Experts of a small language model.
Training: a variant of Muon for the experts, 334M tokens, 10181 steps.
Below are experts of layer 9 (counted from 0) of a mixture-of-experts language model. Rows are named router (the router's row for the expert) and show model dimensions 0-191. Each number is 128 + 24 x the weight over its row's rms, rounded and kept within 0 to 255.
After each expert's rows: a language model's description of what the expert responds to. This comes from a sample of Wikipedia text that the model never trained on.

# expert 47
router [153 117  95 197 109  77 108 126 146 127 107 134 141 116 157  91 142 136 119 150 132  94  98 117 162 174 123 137 121 147 127 118 131 131 135 141 135 100 131 116 108 153 153 138 107  96 111 142 104 132 134 100  81 138 139  97 180 113 146 120 139 144 112 127 142 149 129  92 139 117  95 111 119 139 126 125 123 117 160 145 114 157 151  86 173 112 118 165 142 111 104 118 136 122 123 113 184 101 120 113 113 148 174 143 150 123 175 121 113 129 123 106  98 156  73 134 125 164 118 165 124 126 148 142 169 110 140 133 102 165 134 143  93 142 111 128 118 147 150 142 131 178 176 137 172 126 156 127 145 131 163  85 133 132 123 116 111 127 130 146 136 170 117 139 115 152 127 136 107  95  99 144 121 108  61  86 186 133 144 127 118 116 109 100 132 132 124  67 168 128 162 166]
It responds to: Standalone space token after a pipe, colon or semicolon, just before a number or sign in table cells.

# expert 40
router [155 129 106 139 120  78  95 163 145 102  89 177 109 120 148  84  89 128 113 126 127 122 120 153 157 176 128 107 146 160 133 103 119 146 119 117 145  74 128 117 115 111 141 154 160 114 120 153 113 153  82  70 119 128 135 125 188 137 177 107 145 110 127 123 119 114 128 112 135 162 102 116 137 147 116  82 115 147 151 133 102 166 147 106 120  98 111 115 131 158 110 115 113 123 148 142 169  92 146 128 155 144 182 147 120 136 154 144 131 124 114 112 105 121 111 123 121 156  85 180 127 124 155 156 132  98 135 144 142 143 154 158  93 177 151 122 131 158  91 106 129 120 175 108 141 141 170 110 156 156 126 132 189 119 121 134 118 105 139 153 128 165 129 131 107 146 176 124 129  77 100 159 124  97 123 129 128 140 124 137 117  70 111 109 102 116 151 117 125 119 130 143]
It responds to: Numbers and abbreviated column headers in sports, election and statistics tables, such as Pld, GF, Apps, Votes, and digit cells.

# expert 30
router [104 126  96 167 150 110 108 158 145 136 101 153 152 116 126  99 135 150 110 119 132 113 155 142 165 167 139 140 137 145 159 131 128 124 157 145 162  63 151 116 108 159 119  93  90 125 135 103 144 135 115  83 119 144 146 120 155 147 127 140 131 104 125 144 144 134 154 126 168 137  99 151 115 159 107 117 111 129 140  99 123 135 178 123 122  93 122 131 134 179  87  97 128 118 115 133 183  77 121 139 107 132 168 147 133 135 128 155 113 150 134 104 104 146 116 113 165 126 167 155 126 123 117 165 149 119 131 100 100 121 158 156 137 113 147 149 127 140  90 110 141 131 182 116 143 176 143 143 132 157 160 106 159 160 110 110 138 132 162 151 157 159 142 110  69 163 164  97 125 125 101 152 131  83  98  88 127 118 153 130 118  96 128 102 116 129 184 134 147 165 109 174]
It responds to: Active verbs after to, not or pronouns, plus verb-ending pieces and decimal coordinate digits, e.g. make, worked, thank, neutralise.

# expert 2
router [133 138  86 126 132 109 114 155 132 116 120 126 132 103 131  76 147 139 119 156 122 143 111 120 143 151 165 131 125 133 141 131 136 138 143 173 139 101 172 130 131 100 107 153 126 128 131 114 100 140  93 128 107 155 143 107 153 130 154 117 112 105 140 191 161 136 139 107 114 141 124 125 151 151 105 114 112 127 125 114 115 181 156  81 132 123 151 155 107 118  94 143 104 188 114 127 162  65 186 123 173 171 163 169 138 129 123 145 111  90  97  96  88 163 122 123 168 160 131 152 141 129 152 135 120  76 143 108 113 139 146 114  94 106 121 155 108 146 104  92 133 151 152 105 127 144 141  86 182 169 140 111 173 147 129 148  80 145 160 129 104 158 150 137 103 143 136 115 121  99 121 178 146  93 114 116 122 145 140 111 137  96 112 123 115 116 149 115 148 149 143 153]
It responds to: Prepositions following a noun or verb phrase, especially of, on, for, after, during, before; also signs in score tables.

# expert 52
router [157  84 134 149 171 124 127 136 157 127 100 147 142 161 164 106 149 150 111 112 147  70 189 115 154 146 107 130 127 125 137 132 112 161 126 107 145  74 126  94 136 145 134 144 118 123 145 153 136 164 123 111 106 146 155 114  96 121 133 150 133  83 123 172 179 126 120 161 159 150  82 134 104 157 126 115 147  85 149 138 104 163 118 119 125 112  76 142 105 104 130 116 136 115 131 102 126 105 140 153 136 140 147 116 132 112 154 124 100 164 122 129 130 102 111 129 167 149 107 127 151 128 145 145  90 121 152 118 155 145 136 130 116 123 133 163  99 138  97 130 134 152 150 138 150 109 183 117 141 159 168 142 115 146 112 135  69 106 130 132 150 150 148  97 117 128 141  74 119 123  88 138 154 121 124 109 184 147 172 124 133 135 120  96 109  87 159  87 139 174 182 138]
It responds to: Short vowel-heavy word pieces inside words, often non-English names or terms, like Cur-a-çao, jud-o, Liber-o, Los, la.

# expert 8
router [113 125 115 133 150 133 103 139 118 104  46 120 140 110 149  97 135 138 119 125 154 110 125 117 150 206 121 118 149 144 133  75  97 168 172 141 139 107 142 138 151 155 145 123 122 105 148 167 128 114 128  81 145 161 159  55 153 144 162 118 103 136 134 124 160 125 100 171 166 159 112 121 102 185 118 154 135 116 125 170 146 118 129 116 148 101 101 156 137 106 124 133 148 100 144 103 114 125 163 129 134 191 156 145  93 103 168 131 121 122 123 126 123 125 117 100 152 137 101 138 113  98 154 118 121 122 145 149 169 147 127 121 109 145 122 126 133 155 111 148 144 164 144 143 180 112 134 131 176 144 128 138 121 132 118 131 163 138 131 141 153 120 146 102 107  98 143 105 117 126 114 165 149 104 132 132 166 157 143 131  88 109 116 139 141  94 143  75 150 137 137 166]
It responds to: First piece of a capitalized proper name split into word pieces, often Romance-looking, such as Los, Par, Cor, Mon.

# expert 13
router [158 108  91 153 140 116 140 129 117 108  94 137 132 133 150 134 141 150 151 115 151 127 104 102 162 158 125 118 165 137 150  69  99 143 148 128 162 140 115 136 155 113 135 110 125 103 121 162 105 162 124  96 125 129 168 113 176  92 178 154 170 123 144 154 161 148 119 107 126 168 146 119 108 151 133 106 133 193 120 131 102 148 124 118  99 115  99 152 142 108 111 105 170 164 133 131 123 135 174 121 149 132 154 157 114 120 153 155 128 120 116  92 120 128 130 112 180 139  96 140 137 107 155 129 106 103 141 117 155 148 150  98  94 111 106 123 106 120 110  66 133 115 135  93 137 122 158 125 169 166 161 145 124 131 129 163 105 113 130 157 137 127 122 157  78 139 165 125 103 116 108 137 143 131 115  98 161 133 172 148 119 106 113 116  61 120 150 101  96 137 183 151]
It responds to: Single capital letters starting abbreviations or names, such as U in U.S., E, O, the .S piece, Mc, al.

# expert 42
router [125  96 124 157 149 116 105 122 143  99 115 157 118 134 139  96 139 127 105 122 111 125 149 139 135 162 109 170 147 141 169 147  89 146 115 153 119  89 132 115 136 155 146 157 140  99 161 177 145 166  65  43  85 139 132  99 165 159 179 109 138 117 114 181 143 115 136 138 157 108 112 147 104 160 138 129 101 135 138 142 131 169 146  98 143 137 155 144 155 127 104 112 131 143 141 145 142  94 161 143 146 163 168 138 123 152 136 175 127 141 125  89 119 138 143 127 162 137 133 129 133 123 142 144 151  86 122 164 136 119 116 132 105 110 105 152 125  93 147 122 137 116 150  88 121 142 143 124 165 150 126 114 130 144 105 126 134  97 182 166 109 160 132 130 101 121 130  82 158 104 139 153 118  97  84 120 128 168 162 149 114  83 134 114  88 111 126 132 154 128 132 160]
It responds to: Past participles after was, is, were or been in passive constructions, e.g. was released, was discovered, originally described, known as.

# expert 11
router [112 146 118 164 127 102 133 122 148 107 104 160 121  95 119 101 128  97 109 105 153 108 108  98 162 140 149 138 129 175 149 117 104 140 131 128 174 103 140 113  88 154 166 116 122 119 120 139 116 139  91  87  99 137 137 128 148 170 151 102 156 118  99 145 173 162  81 121 136 111 104 136 123 176  96  84 110 116 116 121 129 142 149  89 156 125 129 133 139 134 150 139 159  97 139 134 113 125 122 121 143 149 137 129 150 133 135 115 128 109 130  86  85 138 104 134 154 134 148 141 110 119 123 109 135 104 165 168 176 135 138 143 109 153 162 192 161 118  85 123 107 169 134 105 129 139 163 105 134 146 157  96 126 152 159 146  92 115 134 179 149 129 130 120  69 146 140  80 147 119  79 132 145 127  63 139 149 100 115 160 137 109 100  99 125 117 122  96 119 141 113 167]
It responds to: Hyphens opening list lines after a line break, as in infobox-style fields like "- Country of origin:", plus hyphens inside compounds like middle-aged.

# expert 25
router [117 126 112 165 133 136 122 131 134 131  96 144 116 106 143 104 116 151 128 118 139 132 131 123 173 145 132 136 146 168 137  87  87 164 135 135 116  95 135 143 106  98 167 113 121 127 148 119 100 140 127  81 129 142 171 108 159 101 137 152 113 120 111 181 145 125 115 101 157 126 108 130  89 140  94 129 112 129 110 152 111 124 191  66 143 114 130 151 115 128 137 109 121 133 135 105 167  88 135 139 142 129 173 161 106  99 157 179 131  90 106 109  89 147  94 121 150 172 145 140 142 106 112 136 133 112 137 123 105 147 128 177 139 118 138 136  87 154 102 136 114 173 149 127 160 131 169  86 152 131 128  92 126 115 164 129  94 130 151 125 119 144 102 156 128 141 138  76  72 120 119 129 122 115  94 144 137 154 160 146 113 126 116 120 109 113 200 108 138 174 150 165]
It responds to: Prepositions and quantifiers like to, of, into, over, approximately, up to, often just before a number or noun phrase.

# expert 18
router [ 93 132  85 139 114 123 132 149 113 112 122 152 135  98 147 105 174 170 111 135 129 116 156 138 120 153 134 140 121  93 123  83 149 150 127 116 170 107 121 126 101 140 153  90 107  92 128 157 130 149 127 119  97 119 120  98 158 110 176 101 122 118 129 141 147 124 103 146 154 153 107 121 122 139 154  90 122 151 120 130 101 165 126  77 135 113  97 155  97 143 153 136 132 156 123 134 117 111 125 126 121 160 175 122 114 153 142 157  88 141 117  69 116 157 114  82 151 143 124 128 100 119 138 131 140 111 176 106 124 163 119 105  94 168 145 160 136 120  96 104  96 165 121 100 113 136 131 107 147 153 170  95 113 119 117 157 114 120 127 134 143 144 129 139  69 140 151 124 118 107 101 131 137 109 107 104 206 115 174 108 132 107 136  91 140 147 182 104 161 173 164 137]
It responds to: Commas and fused comma tokens after numbers, names and clauses, e.g. based on 25 critics, February 7, 1973, Bradshaw, Howie.

# expert 22
router [128 107 118 134 145 112 156 140 124  82 103 141 163 115 133  92 123 157 121 127 146  95 135 133 131 187 159 120 139 163 173 114 146 161 168 124 138  79 130 115 101 115 152 108 133 111  90 106 123 130 132  75 115 155  91 127 129 120 135  93 131 140 151 137 147 132 113 136 142 132  71 123 122 148 151 138 146 120 106 107  93 135 123 118 125  78 104 147 121 143 127 171 131 130 118 157 173 107 133  99 106 134 148 131 141 145 134 140  83 146 156  90  84 120 117 129 152 140 138 144 156 116 127 178 141 114 173 173 113 137 148 136  80 113 133 136 126 116 110 130 151 125 180 134 138 156 142 113 132 114 126 108 151 150 150 129 132 110 155 125 161 141 156 142  78 144 123  71 151  48 102 158 176 111 112 128 135 144 159 134 140  92 101 139 103 108 175 118 153 118 142 163]
It responds to: Word-final pieces of surnames and place names, like -ley, -ton, -ford, -kes, and whole surnames such as Smith, Jones, Hill.

# expert 51
router [127 148 105 154 147 104 105 142 135  89  92 118 162 119 134 132  96 141  98 130 176 125 148 121 125 154 166 159 140 145 153 101 125 132 137 170 142  97 124 100 106 103 153 110 114 127 140 108 109 139  51  70 113 147 156  95 157 125 152  83 137 126 118 129 130 161 135 144 138 157  81 135 111 178 144 127 111 150 145 108 136 145 161 133 167  81 101 161 149 141 118 140 128 121 110 128 141 101 114 116  92 139 122 153 102 130 146 118 109 162 119 113 129 149 101 118 156 107  98 160 135 112 133 165 154  93 130  91 119 157 124 129  89 153 160 118 143 124  99 100 161 148 126 142 160 158 139  97 140 163 157 111 168 131 116 117 145 138 167 113 160 164 122 108 118 151 173 135  93 118 101 191 166 122  94 109 126 135 127 113 100 115 131 124  97  98 139 117 112 170 122 154]
It responds to: Everyday mass and domain nouns, often used as modifiers after of or and, e.g. water utility, sound effects, fire, energy, guitar.

# expert 53
router [115 135 112 151 118 115 148 122 122 105  96 114 168 112 167 109  99 167  81 100 155 103 108 105 126 175 125 130 139 150 120 138  98 101 121 146 145 109 114 138 107 131 137 142 147  82 136 116 116 207  96  95 105 104 116 118 149 108 142 122 140 141 136 142 150 127  99  80 139 132 121 142 139 160 157 115 117 167 114 110 137 147 152 120 145  80 134 131 121 119  91 142 132 152 116 132 157 118 149 117 139 156 170 150  91 146 150 136 102 149  74  80 104 163  98 130 120 126 155 164 136 140 151 121 131 122 138 132 195 135 130 103 106 142 131 123 144 145  66  77  86 133 146 148 148 112 139 141 170 156 160 116 163 124 139  96 111 161 145 142 138 146 154 157  92 160 140 116  90 122 108 174 118 114  94 121 133 158 158 111 100 118 124 148 103 114 170 137 148 138 138 151]
It responds to: Percent signs, em-dashes filling empty table cells, and words like out, part, each, because, due before of or to.

# expert 14
router [125 132 118 152 165 110 141 135 131 128  73 135 133 122 137 126 116 155 143 127 122  98 140 148 173 187 119 188 163 157 143 111 133 136 141 155  86 100 144 163 143 142 147 136 106 102 101 158 139 117 132 108 146 157 133  94 160 150 135 100 127 142 118 147 143 129 124 147 160 117 115 108 110 166  87 162  85 129 110 173 112 128 136  91 175 130  83 148 121 125 109 123 132 112 156 102 117 104 129 140 156 181 178 123 121 114 123 188 112 170 142 129 148 151 126  85 131 106 117 171 123  94 145 146 140 130 139 117 145 133 117 133  99 159 106 119 123 175 121 116 156 155 149 166 132 125 131 103 155 123 133 134 164 132 118 176  88 151 131 105 151 187 145 114  89 110 143  97 122 108  71 140 151  77  96 117 162 112 148 119 122 119 133 125 120 148 133 111 133 125 125 156]
It responds to: Middle or opening pieces of longer Latinate words before suffixes like -ing or -ation, such as enl-arg-ement, disp, dist, imm.

# expert 38
router [124 107 111 193 107 118 156 173 113 109 115 119 168 114 153 115  90 144 131 149 141 127 168  94 143 177 157 133 143 136 164 122 123 171 159 136 141 105 145  96  96 148 122 105 151 124 138 133 130 177 142 107  74 147 118 129 130 135 129 141 119 103 135 141 142 134  84 119 145 135 109 125 127 169 133 108 131 144 130 108 108 166 120  98 110  96  87 147  97 149 157 152 121 121 149 138 148 115 114 120 146 145 120 140 116 173 108  99  77 174 107  87  87 123  73  97 148 147 113 155 152 134 151 140 120 106 137 142 120 121 131 110 109 112 151 150 110 159 115 132 120 131 152 137 131 140 180  76 114 118 174 122 135 124 138 134  88 114 157 132 137 152 132 118  99 134 153  90 120  92  90 176 143 149 121 114 144 163 142 147 158 130  99  94  68 104 125 103 127 147 136 164]
It responds to: Final pieces of non-English personal names, place names and species names, such as -ura, -ius, -ović, -ensis.

# expert 0
router [155 130 122 164 148 105 132 129 159 126  79 143 108 103 155  85 101 130 110  88  87  80  86 128 162 137 165 159 133 144 147 126  77 140 122 108 144  84 172 122  95 136 161 115  86  90 112 148 106 128  93 117 122 157 125  78 162  94 154 106 141 139 146 143 164 111 140 121 109 147 109 115 104 150 147 126 143 112 116 151 118 138 123 110 148 107 121 184  97 112 134 134 139 111 120  88 152 107 183 156  94 152 177 115  73 159 149 191 139 122 154  91 105 133 125 138 170 117 117 133 143 127 149 136 126 149 128 156 126 150 139 113 138 167 102 127 135 118 131 117 118 164 135 124 111 141 138 107 162 133 116 111 147 157 119 174 134 144 102 122 150 162 146 122 111 128 152 148 146 104 102 129 159 123  93 128 150 140 124 152 104 102 127 100 124  98 133  91 112 126 151 167]
It responds to: First consonant or cluster piece of a split word, often capitalised names, e.g. bl, fl, St, Dr, Inns-br-uck, stair-c-ases.

# expert 58
router [109 164 105 148 160 111 129 122 155 112  78 147 127  99 117  87  84 104 142 105 120 130 142 117 145 162 140 155 128 140 134 126 123 137 144 141 146 142 114 118 126 111 132 180 132  90  98 141  99 132 104 134 100 150 181  85 149 139 179 145 146 119  90 159 153 121 126 147 145 139  93 139  94 129 130 142  98 139 174 158 120 142 128 128 133 110  92 167 120 116 128 147 113 171 140 121 165  99 176 127 103 142 143 143  85 120 144 139 130 119 103 115  87 127 106 158 182 162 110 141 173 125 141 166 127 159 161 149 127 148 133 125  81 108 111 127 163  95 114 139 109 120 149 159 116 108 166  94 177 177 142 151 164 149 120 135 101 151 148 132 145 144 130 141 131 115 167 128 102 123  97 137 156 101  70 133 144 137 127 109  93 126 101 117 101 133 137 101 114 143  85 152]
It responds to: Word-initial prefixes and compound first parts such as re-, sub-, co-, non-, pre-, well-, high-, plus score dashes: reiterated, Semi-Final.

# expert 1
router [117 118  99 153 109 142 130 103 160 145 126 166 136 133 146 116  73 125 110 132 139 101 131 135 168 151 118 163 135 162 154 115 129 161 149 121 161  86 155  75  85 125 135 141 115 107 138 121 104 153 123  84  91 158 125 113 132 157 140 139 131 115 130 144 142 140 113 151 165 122  96 107 133 150 153 117 139 136 115 122 129 114 162 123 162 119  97 148 104 114 144 153 109 116 133 106 141  78 131 154 110 143 136 130 118 122  98 164 145 142 148  66  98 121 115 133 140 141  99 172 131 100 159 173 175  71 151 110 102 150 140 130 138 111 125 146 137 133 112 133  91 118 140 101 123 159 125  88 137 127 135 124 140 132 113 148 119 144 123 161 157 155 184 160  94 158 130 142 155  85  92 183 111 142 145  94 178 160 137 155 153 105 111 139 100 116 145  89 181 126 135 161]
It responds to: Word-piece endings of Slavic and Germanic surnames and Cyrillic letters, such as -ov, -ović, -berg, plus single digits inside table figures.

# expert 45
router [148 135 103 141 138 136 146 161 145 128 101 114 117  89 128 100 133 128 120 120 157 108 154 126 164 196 125 123 159 132 141 125 129 163 154 155 103 109  95 109 139 102 132 129 117 127 140 122 132 138 127 103 139 138 161 104 151 168 118 135 136 127 125 168 152 145 145 133 141 128 110  91 115 154  91 131 103 140 122 148 110 133 151  81 168 109 105 135 129 144 116 139 152 152 142  97 121  33 144 145 141 146 153 132 116 103 100 207 139 113  69  92 103 144 125 109 135 113 150 130 112 121 188 172 107 133 163 118 138 143 115 120 124 140 143 104 188 153 121 103 136 143 107 111 138 124 123 104 133 103 132 118 130 132 125 159 108 131 139 159 138 138 131 119 100 127 105 136 143  84  86 170 152 108 149 107 174 161 155 127 112 113  92 141 110 103 131 126 187 106 173 151]
It responds to: Letter pieces inside non-English proper names, especially German, Slavic and Nordic ones with diacritics, e.g. Jörg, Niedecken, Drzewiecki.

# expert 34
router [123 112 120 148 144 100 124 161 133 146 136 128 102 112 136  86 150 140 107 133  95  97 107 136 190 148 133 128 132 157 176 144 104 128 158 149 145 109 153 120 133 131 114 144 121 114 177 162 118 161 112 111 124 138 119  82 140 125 156 151 137  91 134 166 152 136 127 111 151 138  99 129 118 125 117  95 110 131 168 159 122 149 162  66  94 120  99 174 128 160 131 139 124 126  99 128 156  78 141 133 110 148 154 128 119 142 175 141 118 160 136 109  94 134 141 128 144 148 140 144 128 139 110 138 106 139 160 135 111 154 127 138 115 115 100 165 108 138 116 131 126 143 153  87 163 136 134 102 179 128 123 120 115 143 129 141 127 139 147 131 140 136 146 145 104 164 159  84 127  78 134 188 145 114  88 111 193 129 139 177  96  83 115 133 119 125 158 110 173 159  91 184]
It responds to: Verbs and prepositions linking a person to a role or partner, like worked with, featuring, Preceded by, won, plus row-starting table pipes.

# expert 50
router [139 134 104 150 112 101 137 148 134 114 120 127 142  87 154  75 139 154  75 104 150 124 133  86 133 151 116 115 161 133 120 127 124 168 137 115 119  87 128 129 158 122 182 107 143 101 164 130  69 147 118 105  96 154 122 116 169 119 139 106 130 137 111 148 117 157  97 170 147 124  96 140 120 183 120 128 127 105 156 149 122 141 171  64 109  88 127 171 105 134 146 156 103 103 102 122 131 112 128  98 152 125 182 125  97 159 125 112 128 141  96  77 107 136 128  88 155 125 120 141 132 111 142 174 134 111 120 132 133 115 125 140 103 118 121 135 132 141 118 154 114 155 127 133 113 153 144 121 151 127 140 102 150 163 141 138 138 127 145 140 145 125 133 126 128 124 163  91 135 103  69 163 153 147 134  92 182 103 130 151 117 101 118  89  95 130 158  98 146 192 107 149]
It responds to: Semicolons, commas and pipes separating list or table items, often after numbers, as in State; Interstate; US; or W–L records.

# expert 62
router [124 153 111 164 125 106 138 157 152 104 114 152 182 127 125 145 106 131 106 146 159 147 146 102 142 169 144 114 124 160 142 123 120 154 161 102 116  68 136 131 133 122 128 114 156 125 149 129 129 138 126  62 121 167 132 120 128  78 143 103 159 117 148 131 147 163 100 130 118 120 100 118 120 211 133 114 112 167 126 134 123 133 157 119 122 104  96 151 119 124 151 143 152 150 132 144 135 146 120 127 109 123 131 132 112 153 123 125 108 169 101  81  86 161  95 110 139 148 131 140 140 100 162 175 146  78 113 126 152 161 113 139 119 130 144 125 121 204 125 130 155 137  99 102 107 120 165 134 137  98 152 116 155 123 151 133 155 127 160 136 156 135 128 119 126 137 158 122  99  87  95 138 151 140  81 124 162 145 128 126 144  75 125  87  67 126 156 113 129 161 140 153]
It responds to: Country names and final words of proper names after of or United, such as India, China, World War, Historic Scotland.

# expert 49
router [161 156 122 154 121 130 153 124 108 112 111 188 136 121 124  96 119 152 135 125 142 135 127  93 153 181 169 178 130 101 134  97  77 122 125 124 165 115 141 132 121 121 122 136 157  84 124 134  93 153 105  81 109 132 149 108 174 136 171 109 121 115 131 166 149 133 103 113 111 151  97 137  85 131 118 120 132 167 110 153  98 130 106 130 115 145 101 125  81 111 155 151 139 158 132 118 136  84 157 141 155 138 195  97 102 101 131 175 163 110 109 109 126 111 142 131 152 128 135 134 125  91 154 158 133 104 170 155 128 165 139 127 138 141 113 113 136 150 121 124 155 125 108 107 184 104 124 108 169 142 135  81 155 152  98 176 113 105  96 151 143 125 152 117  96 138 137 154 138  72 109 138 126 124 130 140 154 136 137 120  89 107 128  99 124 129 120 116 158 150 146 164]
It responds to: Double line breaks after sentences and == section heading == markers, article title lines, and the start of new paragraphs.

# expert 48
router [125 109  84 160 121 124 148 142 152 112 134 162 131  80 159 104 101 108 133 123 161 121  91 118 131 168 134 146 158 118 169 125  80 142 136 167 133 134 137 129 101 116 160 138 119  88 162 139  79 167 109 107 113 129 143 107 150 131 181 142 150 125 139 140 131 123  99 120 122 119 110 124 113 137 131 128 152 105 145 146  76 160  96  90 116 137 123 143 147 128 148 160 145 128  76 109 124 108 141 155 112 146 154 121 123 127 153 146 113  97 107  89  95 163 102 141 136 140 125 159 107 111 124 150 167 140 152 140 117 146 144  91 137 127 110 130 148 148 121 111  92 121 128 145 136 132 144 151 175 130 127 104 160 108 100 191 129 158 109 150 127 173 150 108 122 120 191 139 125 129 104 145 119 104 121  99 125 161 143 168  92  93  64  71 108 111 117 122 154 123 117 177]
It responds to: Single capital letter or short word-start piece in non-English names and terms, often Vietnamese, Hungarian, Chinese, e.g. D-a Nang, dao.

# expert 35
router [124 107 104 172 126 105 176 154 135 135  98 152 108 119 132 105 101 151 122  88 137 126 152 141 139 151 160  94 121 123 122 123  94 129 127 118 139 109 146 138  92 128 169 123 117  52  87 169 111 162  99 102  79 140 157 131 170  98 122 103 145  98 120 147 137 153 127  81 126 121 121 127 110 111  95 116 106 139 115 182 114 156 128  98 113 100 116 159  87 125 127 159 149 150 140  91 187 108 117 147 125 171 154 155 127 148 136 162 119 151  97  83 100 156  65 108 131 181 126 130 143  87 139 136 138 118 120 130 121 130 143 109 101 134  95 128 145  97 106 114 126 147 148 116 146 122 150 135 147 119 139  84 115 161 134 171 107 144 155 110 142 144 121 131  89 136 147  94 148 142  91 155 138 118  97 127 146 129 160 140 150 116 121 103 124 133 163 112 127 139 169 134]
It responds to: Forms of be (is, was, been, became) and degree or frequency adverbs like very, often, almost, plus -ly/-ically endings.

# expert 5
router [100 121 128 166 119  93 119 156 125 100  98 128 142  93 119  75 124 126 129 129 150 111 146 138 176 148 131 150 142 130 132  91 122 150 152 152 144  96 172 132 108 148 135 116 117 106 143 154 139 141  91 116 136 121 126 100 159 135 174 119 116 135 123 153 129 135 126 120 166 158 102 124 106 139  92  98  79 152 141 138  82 148 124  79 110 101  51 152 139 150 101 150 133 152 124 144 133 108 114 149 132 153 120 153 115 169 139 155 110 112  75 115  93 149 112 126 141 137 126 134 154  91 139 177 140 111 156 152 147 122 112 147 127  97 122 141 151 143 103 131 122 134 180 148 106 144 150 127 156 145 159  73 111 145  97 132 130 111 125 110 132 151 125 101 124 110 144  87 146  92  79 169 166 131 111  96 127 139 139 120 157 106 106  95  63 127  96  85 128 132 144 152]
It responds to: Pipe separators inside wiki tables, especially between header cells or after numbers, as in sports results, league tables and census figures.

# expert 55
router [131 124  88 160 124 129  90 105 113  94 112 124 103 113 124 143 119 145 117 156 154 124 152 128 145 167 132 102 125 147 150 146  97 165 174 141 123  72 145 116 115 112 165  99 121 104 155 134 125 142 131 102 135 141 154  69 144 106 150  98 158 108 157 182 150 144 103  98 130 109  83 145 146 176  89  77 107 142 139 126 120 131 141 105 155  92 138 166 109 125 122 160 125 106 109 133 137  81 115 141 138 154 132 120 119 132 160 133 108 129  98 115 109 191  69 152 153 155 145 136 139 120 143 165 130 109 131 154 127 108 179 137  94 127 146 152 124 129 115 128 160 134 159 112 120 145 161 125 127 164 131  99 169 139 171 130 128 170 156 127 129 150 164 121 108 144 147 107 131 115 105 157 152 110 110 127 130 142 150 123 121  89 103 133  94 109 195 107 158 142 116 138]
It responds to: Words inside titles of songs, films, albums and books, such as Love, You, Dead, Walking, Little, usually after The or quotes.

# expert 39
router [131 138 106 185 119 120 131 131 127 112 114 147 158 137 150 134  94 156 121 135 145 125 172 120 159 161 140 180 125 125 116 127 113 118 135 142 151  88 135 126 143 114 143 146 106 115 124 143 132 139  58 109  95 119 142 111 177 153 183 115 118 150 148 155 128 139  98 127 153 175 112 128 125 175 132 126 103 160 162 118 135 116 181  97 105 110 112 143 153 134 123 132 175 131 127 154 131 122  97 105 106 134 148 160 118 152 157 129 109 169 129 114 122 137 102 134 132 112 121 143 127 115 166 136 167  95 139 111 121 168 141 129  91 143 121 184 147 149  93 125 125 162 129 130 126 145 131 106 145 155 138 101 188 157 122 110 119 143 138 144 156 144 113 144  79 175 174 120 152 116 123 188 146  73 119 114 161 138 133 113 117 109 132 138  94 132 144 103 126 184 107 174]
It responds to: Occupation, title and kinship nouns after a, his or her describing people, e.g. composer, reporter, swimmer, coach, daughter.

# expert 56
router [154 103 106 161 134 103 133 113 105 132 109 127 112 141 126 114 127 148 104 127 133 137 122 122 148 171 140 143 150 159 127 128  82 139 164 146 124 100  96  93 142 138 141 131 150 108 172 145 125 126  93  77 126 140 125  96 164 133 131 107 186 110 139 150 154 106  96 126 183 117  68 134 128 139  77 112 159 120 104 137 130 129 169 104 144 117  91 173  82 127 115 115 154 172 120  97 118 103 130 114 121 119 128 123 142 116 139 144 124 127 105  89 122 140  99 104 131 115 129 151 156 106 128 174 100 105 146 108 120 129 136  87 106 141 119 136 123 150 124 101 135 141 154 115 138 129 164 151 136 177 128 100 145 158 171 151 140 130 109 153 122 141 132  98  87 154 116  79  72 126 104 130 149 123 131 116 138 129 137 159 106 100 139 123  74  95 141 112 196 144 148 190]
It responds to: Modal and auxiliary verbs and infinitive to after a subject pronoun, such as would, can, may, did, they, and See also.

# expert 37
router [143 141 106 160 117 100 117 174 113 119 103 139 146 135 157  94 104 153 140 108 125 127 153 134 149 177 115 151 153 127 140 110 126 117 123 133 142 108 141  96 139 107 144 124 105 119 141 110 131 176  23 105 117 133 139  81 162 135 163  97 148 137 140 157 118 126  89 116 140 155 119 143 131 145 115 137 100 146 159 137 145 167 173 111 121 106 118 148 133 121 128 127 145 138 128 115 155  98 100 132 113 147 147 118 112 134 147 144 109 151 110 113 119 138 104 143 118 134  93 156 121 108 168 130 165  80 136 127 136 149 166 124  92 115 170 151 166 131 105 122 100 165 152 141 140 111 165 110 118 150 189  90 179 176 115 107 103 122 142 143 155 148 118 138 114 143 132 111 132 111  87 155 164  93 122  98 135 138 167  99 107  94 145 126 106  97 147 123 125 176 108 167]
It responds to: Common nouns right after the or a, mostly places, time and abstract terms, such as town, area, season, point, age.

# expert 19
router [136 142  85 159 122 124 137 114 115 129  97 117 177  97 139 120  86 120 103 119 150 135 178 112 131 173 185 142 130 177 153 113 116 163 181 161 120 135 128  70 119 146 144 122 122 131 144 154 113 153 120 105 131 180 162 113 158 134 153 132  84 110 116 134 138 183 132 135 155 152 119 123 121 184 114 129 114 121 143 138 134 135 121 113 137 111 119 145 136 130 133 143 139 100 131 122 117 110 134 121 121 167 149 164 112 131 112 132  97 121  79 112 107 152  89 128 131 149 109 175 129 162 155 163 121 126 137 129 157 125 166  92  97 123 105 124 119 152 115 113 132 140 140 141 186 172 149 102 163 120 123 133 165 122 144 161 109 128 124 123 158 144 145 122 103 103 164 119 133  87  95 174 171 103 121 137 134 138 169 139 123 101  95 133  68 102 125 139 135 159 159 152]
It responds to: Middle and opening pieces of rare proper names split into subwords, such as Arr(henius), Brisb(in), Met(rol)ink, and genus or species names.

# expert 36
router [124 144 100 162 147 137 105 163 119 100 116 151 163 132 153 116 103 119 107  98 126 102 184 137 132 168 139 143 135 146 148  93  69 130 178 147 124  93 120 122 135 146 120 144 116  91 139 175  93 147  92 120 124 156 180 123 141 143 136  98 183 106 119 152 124 122 123 116 144 140 118  94  96 155 114 106  95 126 109 139  96 156 145 103 154 105  74 128 126 135 119 139 171 168 144 123 115 130 120 115 115 144 141 137 105 152 136 122  85 149 128 104  99 154 102 129 167 148 144 141 131 125 132 157 103  83 195 105 110 153 127 148 117 122 148 124 139 135 118 101 145 132 147 109 154 138 151 133 143 142 129  91 156 171 112 115 151 127 138 180 149 170 169 133  99 115 155 106 138  95 105 145 147 105  76 145 153 156 129 157 138  92 110 131 135 104 162 118 133 160 133 165]
It responds to: First three digits of four-digit years, after spaces, parentheses or dashes in dates, e.g. 2008, 1964, born 1968.